Weights of a small mixture-of-experts language model, trained from scratch on English Wikipedia.
Experts: 176 GELU neurons an expert, 2 picks a token.
Training: a variant of Muon for the experts, 283M tokens, 4054 steps.
Below are experts of layer 4 (counted from 0) of a mixture-of-experts language model. Rows are named router (the router's row for the expert), up (a neuron's input weights, with its number), down (a neuron's output weights, with its number) and show model dimensions 320-383. Each number is 500 + 50 x the weight over its row's rms, rounded and kept within 0 to 999. Numbers have three digits each.
Before each expert's rows: "comes before" lists some tokens at least twice as common just after its tokens as in all text. This comes from a sample of Wikipedia text that the model never trained on. Tokens count by the router's weight.

# expert 19
comes before: " |", ")", "th", " m", "),", "/"
router:560498502593517407532472478410497514533584545516464437512452566518456455503522430576545418548472531534517498537627458458569442601503422516530392526489483460474496481551433479519491439473445494
up0:529542522479433546489501440503552409509385536546470383505503423521454566434422489478526401603532435511477543550498493500543572556482526486464466500559495373527444484559450445558412408436491525
down0:450478556510502557504553468513533471475633465477490505482404535506428455484512486466530518511484486502381561447541447513485497517545466443502488499479531531523502508515500558613492533550472551
up1:569500623474461477501586515491492462496620512497471521542486517464551491411471578527553464525523560537455488610481468445562481518473530541455460485482532436510488555543545448481625492534574577
down1:502492459495487435588540495472479467453537462453524458426556547445432545554487484475530492547564591539474619495544534431408477457625529527499480444492537543463516516564414456506462551422476470
up2:583477623513517507456614460511464538504600498439451540511463528445512483555489489429517506514487483447493516480488481535431463481523545456582400553405512564504571511555541579488435454528555515
down2:420446517479531478502456458435469567479544517458555513442563488507559494521612590584533572584508507500474567440506461538470468495499467548491547561423499460427503515490441545449498553560458558
up3:502486537466425469531553531526522514558506527551465462465505550519552457413467563518481478555535565497523450558459451534505457527518528536514514473536503452458537446500453419445468464463552551
down3:576472564507484461461504468467454519534512475469510576533604493516499541543490473561444410541515560576418510463564557506524485541435607474502543415506495450473514471438445413457440411519523453
up4:502485495553537522512382384472495584590461504534387430458471474509465496512496464418536488601421556518569536445562497530502542442472407546535495540537522492524513386511444553495370477519543436
down4:596451457424498573565506505453489518519459403460504495404450455486520477513465466544407422554472480488422586536511496521503443557456533490465531518483493524560408445509521476486482461469552485
up5:522413456498467499556415516535530445472514578481483501471502511424542481539502550535516493486544509571534408466542579445590517506498544562547434495570524454541513449509482557513579537479533545
down5:539536480553479527441528522437441540529463431447428501484541504509462487480480618386530520450413440475494535511476584483459456476574559505524419525546461489539452471576464527467559488463566501
up6:510508491512598475503575476467465489535499487419494560473468475542492481535475448601455526502484509508433464458482414485511491492485442493494517545531500471390480554541480513503444516364410461
down6:577508552515533513470483500438512443489553563437565572545470446578439581407460377484480484499538497565429418507443508430463515484510496631522439481483549568564459445480622469528520451528574545
up7:593518461543522447508422537580527488503455483511483492527466452562554579439540562476491428411434548565521472484445547527495504473572503558557527539511412517501478446503484485448569483525510510
down7:454479501480372548487550535562431518425469511532441544477476561474476432476513526464392553465594397492543499476452409533527544430532425493468471589504533434433429595502452518496528490521461428
up8:449499541589598485506519435474497461409576436558498466484479587405480428437523449524542555546430425470464377454499542521587484614556484492564497481418577510547519512460554458509455503467547552
down8:431561466515442593585507477341536569573522481527545525426519564492464521538562499448470534472451574542495445580522585459478433435477600518590491444511450486480492484493527629398520566507445542
up9:570464523471610508550534500380508502495482535537403607509441552382597443461526557510420529451510582473584468538524432458493541490472573579496411518573478569467534515475541551535546529446524489
down9:463430458439454542447571494498539502409559570586430450514386456500540496468485495499491475482480473418585536475587542460457506500511553576609446556502465511493437524491582536548494529496477473
up10:500463564437509487444518577525581507587520497466543572473482505470522553483483454455436530550493625533520430570469539427510417409431522424383446539541495503448513505520516473584496574446422461
down10:453493475499393463533483492463510470535548498476439537549454506534470430492525514558454404519544458576529512532504400514577473412438458537487509561499372482545544457541488561476539433428468571
up11:438499564551540490488474463563593489531562479495436495512420420420456434468525440489424425375519451520507491402500472589570488545518491591578543541467525470509512543542445516483482417550478599
down11:514521438464454510484432580583381527513464497502556479572535455552627580512447560429561477496473605514490562478572469502561492468634454548465472477498486444421550431532527510409550569442489423
up12:550602550478604462538487512537581586522491526545583480491605610511435439491421495544491448506563513431489566486524454437517451466464524572459521475538467444424456525438504505507457490461434403
down12:429538505455627520585499519496503427528388499589491430580582456553461517510455579515446501501481433452481554429501526518533572541536489452543499510439499486490416483510496440490521436557462446
up13:616521517581456402475477502457556482544526429509408498570524500483516412467475535446575481477489457520557517463559449435407507570498417528412436572473551504539542479459430582564538492455444517
down13:500561501487498550386575557527420472517522439483537543458490448582373511499448458579500505495477486430478581524487550451430458535406560460486474534476506479477513411471437480525441444567480461
up14:546560531529571447598519545457442570463493525550488501458443494504569506496452432476500496508603459507479529479510560494529500559516447507450527511500554529589513509580410529523419543474511439
down14:476517500486530525530498476451561496448494461484518437547533447506449451559519470511501557555497497466427535556460508593496502487599484551387450508524551510467579503390424463502532572457539457

# expert 31
comes before: ",", ".", " of", " States", " School", " ("
router:571491509549515430548495410545568520555450492550490464484491484485462446440479453490415519522492519447467503569509336432489444534464430471488509541531478490419500368576492443522416510489403543
up14:549511523516500542505502491494495452574493565486549528472538533531519482559574522527546440527558514515415578477540577423537560468445512496510486472527506483455386508495468427448481471485428522
down14:560538513467521506475569470474497563543492540522484528490524486525566460509392508505527434505456451561472529426523485466541370496501533418459496474461500540503442478508512502448475493484457545
up15:505549496522537496448525422449505434514570551536527524519509442516490441452531525495460471471546526519477504433509556480500533444526487456370482560517500507451548438501515459488461567511535498
down15:410490490449559483373437508578473535521543453450553425524489555499450485536512495460516541538406568473456502494506522540454485508542501563482497508571470437418466541519466447456424558504477417
up16:518477490557473458481458461524419510461407375532466571566487509529526452531493591418530520505454550524475455575452520438461518603526489404420550546621454570494490395536415489543562504468533661
down16:508429461525490462543435465504502502418496477506489482512512512472462435481469590542529417454589534584444647458574525515456550532504518489524542456455516493511489597497417485609612528572535440
up17:517520437530504552553496492519529475487416476454488487577485499492444523443451555558539498491545420423480514561550438419584578498539504570490553515531514544531440516462462418485346524563562478
down17:538504473538435519545466434487556527494422474554507547549595563490506436480548535493518453520470432441574586491442529570595497509475515458622511528470407561453487417500470503466497489629499537
up18:483481411477536490598571392511456572445492494492522445491499579556534444519423508449401470475482538533553468587526467412481497487426534449552531496520529563366487476536510492448397569437395501
down18:496456491393469469509446567447471509431539484549456581439449611460529545539570524523410584501441564471507426528524573609542432493455490478545472478564470591560495516480497547503478548488458502
up19:480485577525473479491532542572545452472417567423462473578467452493544413438509477506496507492586472378431516565566514531581538585416569476465555384533525566464397470523523493471497471494377541
down19:510551572540485469511412570566511555519455507551513510438563533558542469465486549511622437501505567488505467461553445508456487561450491477497538531584567417502472504449552443442490540520475470
up20:567562471489526568479554526382539570496447535581431436487475574522464535452559484479433538467486612533463452499503495551510429496442455519383498580470521490478476466401496527456445466492425551
down20:450530573503487466503460469455539473447457473588503443505527494489555397579539475510444506569550539462509483509504463445512543472530509516520558499585420451445497509593501564461526503522462558
up21:520510493543463484499533446457471454537545503422520539520581527550491450493487438360557546532471460546493364495508560499445516513422548495497525477434501489458615548573569421500382540457480529
down21:431482579481490558463517460527566451520570515478549491531562504482429516505496447454479452502508573593518410604500492439463519522439561603515540537556464553568455441497539497417442539507476367
up22:494530466480485491569480525504443472524522444464530524558428453542536523447546396538544353523573493441467609453568451558511569577557487536394505422447481389492546517493556457432525433484515514
down22:468478531496576412491481473473393487573474394543577368440410523505541523534462502567523417477579526464462546536476489530437594503469525490427570474560513435442469572368519431431517419459501503
up23:518556506495530486578464495439470588524504536502496596486492492466540454502561523595430490542547569580457437560624398452432449450419543442519538530461498525490481532549462563516483411527549541
down23:525452514526540575542418518585514438461548520535539538456448494428547616479600483448451424568476540538514463509465478478512544470604555458502456445523465484479486462553487521557594514461608457
up24:479580594530479484566456535553575468424481487586476490517668565515464568475545411540572366530500508391480563518496456437510515462432476482423559464611451481454518516498505482472484510511451519
down24:488465514511478466495500494462553574531533478475556456491502514586550492479460491509534521544605501534500583466473467412539447554501527430619518412481552481523514526459484577612515462460489532
up25:574564514602539576430590529524485483588468480582476432491487513449458446461408454532461436463537539417523589447506419567491420495456482501520530508546526500411541408481443505472501528473493557
down25:470577470373523531523599460492462449505550522511539488484510438491476548452628469460492569559443492400541554488514371497477556461493496451436445576424510432530481530443434401473539466565546583
up26:491547488495576524525462484645440560590398461483510579506536507503481505424504367470452550399465544505461390548488542530534443521391511441473399503477501523449493511502514448485489548472452498
down26:504539599509567518466459561521511475452510583445557508536524521521502489555578493518461482492444496520563429492485588478510527556472450501493495488476473472475428566593491496554466471456476473
up27:511497496578526414572481524527465480510409494476521579556453410562536482513408450503398433460451495451567449493429462493447502462437408471445581471493504445483483497525443517517554544455489516
down27:507456554515435470500537587500420534508503478513440554490489422466531474553409567501542487483524492446489569509537497523585431473513562498474461487448475582483503524569461504465442449459412623
up28:597543492530474481461474470519510555516476465495498513409502549486469480470498452568548541538436443533489489371508483430497453545566482555483503496482560514544481412517465513477442452543441509
down28:449496504508499438509490555449444574386346567537521484426541548519472528526423482422545469512474525535509541542464490472459571488608540518631527481458548532522505477556529544458524465511441515

# expert 28
comes before: ",", ".", " and", " –", " (", "–19"
router:589465492594500389548589516516454464445528524470526444621487473532523457468489493503471468517491552486529568519520448440521509560456430464507426495509486458540419430576430456543430515455486557
up14:563658557493548515571484626538398519477481532519508479486459511417513427489569466562496539410464538476451602613492565440537452556477509441488386425509512499488477533464482575472552487543567500
down14:434597517489514447474607510492484450548504463490501469466498472658586525504569581521510437545483444499540417493487480443503481503446438519553476554508452580582435437544473430481544484486528460
up15:479424570509494533492469496474548613495446514556496446577488519544585461522516553494528452512470521499549541549559517557481515489504461371584549500596512493404499517504447396506567459447511583
down15:518621516470535519508456491477426521501475507564557522503503493451446514500463529511501399480500519444565464426436492433487512495518531559464522539459431486519460473541538451494542500625490545
up16:620438413514425475538474383492563577471504489407506593497454489543527472448549537639495465527491492414486547398477574491542494485506462620535503490513469466517544482476488448480508481505464511
down16:496451565499679542514477490417608450488442515497506532424528504612528498547534449464512531507499523498491438565484492542407514471583564499544492512541429589530513567495429440509498481544540460
up17:539411504502516426473629522438471543444558487528435509508559536441469481522437532515555548506673579506523592570593442495551491468535507423509457477528551477425492486559505549476441424457434478
down17:434562543537472558466438498489520482490513474432473477477509491527496512537580493612445522479546470490524448568447495470490648632402452516413488489513423516558464531455423448473585573607532447
up18:584475500578463502396529433550573450587487462489523518445501531457535522443477453526511476530586554545461471491432566416492524519471461435482542473613566433405443579495428441483491480404535527
down18:536575521470523457546456504538476438543414416445433477606530514443399490419621516463564593582525439516428484494501418490507512439560413469462526451456554435417494473516439468478489610482505577
up19:487603512554516519541385561443502476560499448513464430576555500518523415483530529504464486507470505418460470539479495485531427567462493473476492453460435486498438492474477455475506468540464587
down19:449616455550454544547484574513494538377507524524480440470504534509560560518533535421488529543466579508378522513561611434551573490389499562420440419435514506536561505497417508441425448483470381
up20:502447421511462442504452493506472529543502478510594472349518526409514496461561436452506543444543596501531486532525535566482459579551524453523528456486534476466542514456534459484453479490420425
down20:522577515425488589454490546479400483514465430507595493421559506573481463473435541504429499503493581547491517553586485624448429510518513530524440511506479558449578454576472524531556509530519505
up21:520583560500549530530469465560552520567468486473458540515489529516529395476569520460488417545513563508428495481582432489477460499534514519478458517499467471557470510481524463551450584485477525
down21:563512528510530490474505482503496546501515418411499532539436469553527557419492606556451488514549436422477599488566433547409440444509540538545484521486551461478552483581584480498481507448552554
up22:595544592530501506419522422525454501519456501576431524632435491500519457516442532490503517550520544507566530551464494510562522492487444535477497533466437432502478489571445442498532526466553455
down22:515518549510664441461496507496566485465591456526466485480458480559434464499474433533521571469508511474414435452500568573476495526514529484487477517467548484495542502566475510517501506598479616
up23:449467438444571445480533531458541536484487606510512452631493543444433527483523503462474411535579438489505497565428438548527497511490449559532526542468416407435481542613533535508466411465557504
down23:569436494539455484441468462499417469482474440500412551540447554468447593474455554483480476540468479544470483498481548493564533440474448461490505452560483438510470437465465548491508527479481456
up24:522446523592513520507590573594482487552503569492512560544523520489515439438530452483502540433478520529544504491450474510413476502379509444568539564590491521547495550462439531600535430458553451
down24:486511491447505530460491402475410458493534365487506558482455526439513448475447503487519513527511546430589452541303472417526452461446455450525451573592448419519443468480479478502533421606463440
up25:552410516497516489590444459539525449502487475435524553436485601532442479550518447511466468525570491508423511557493533514395508432418521609436434433486488517474518464416522420548461414537442494
down25:518457563485571508537543476582475558615557433450441576533515469443573450477491447554541508443567443549438493477572484529518578479484439560420495639491544586542539516558482583518506474498431628
up26:538599478453477511439526410473533438490505512526399474398490506547491563417507485529446500437508527463546583467548479581551527531545491384457451444521484459494502477540498424504419587525545478
down26:501510482510459495418517448482484591599575347557418521442577536590584457507538493507497433471456559509492518531486400528526494525585512504471534592465568444557561473458485488515474538632427550
up27:385494542493534468555516520468516432479526524558504488458499468443541494594511513518474562499506456524418532600475501506422505439545485498499547469468488514501424519527507475473476534462586520
down27:495520475384528449553473428612572511462483527556483397515561470528493493565502498491547497546486457505525435500457548476477457450459507434556492549597608558566582539477569527557457397474514560
up28:545497579482509461520546439559531452448440533388524543498472478565505493407506515496544562514549546448518473488471539467472534451499529466494488567455600482531439520498454524550526507508416467
down28:562481488531502515593500494528519475485524457518517531598470477601465483498561393455457506431550447538497450428458532482498503488539505592550459500548495450532466587517497476466450517437430517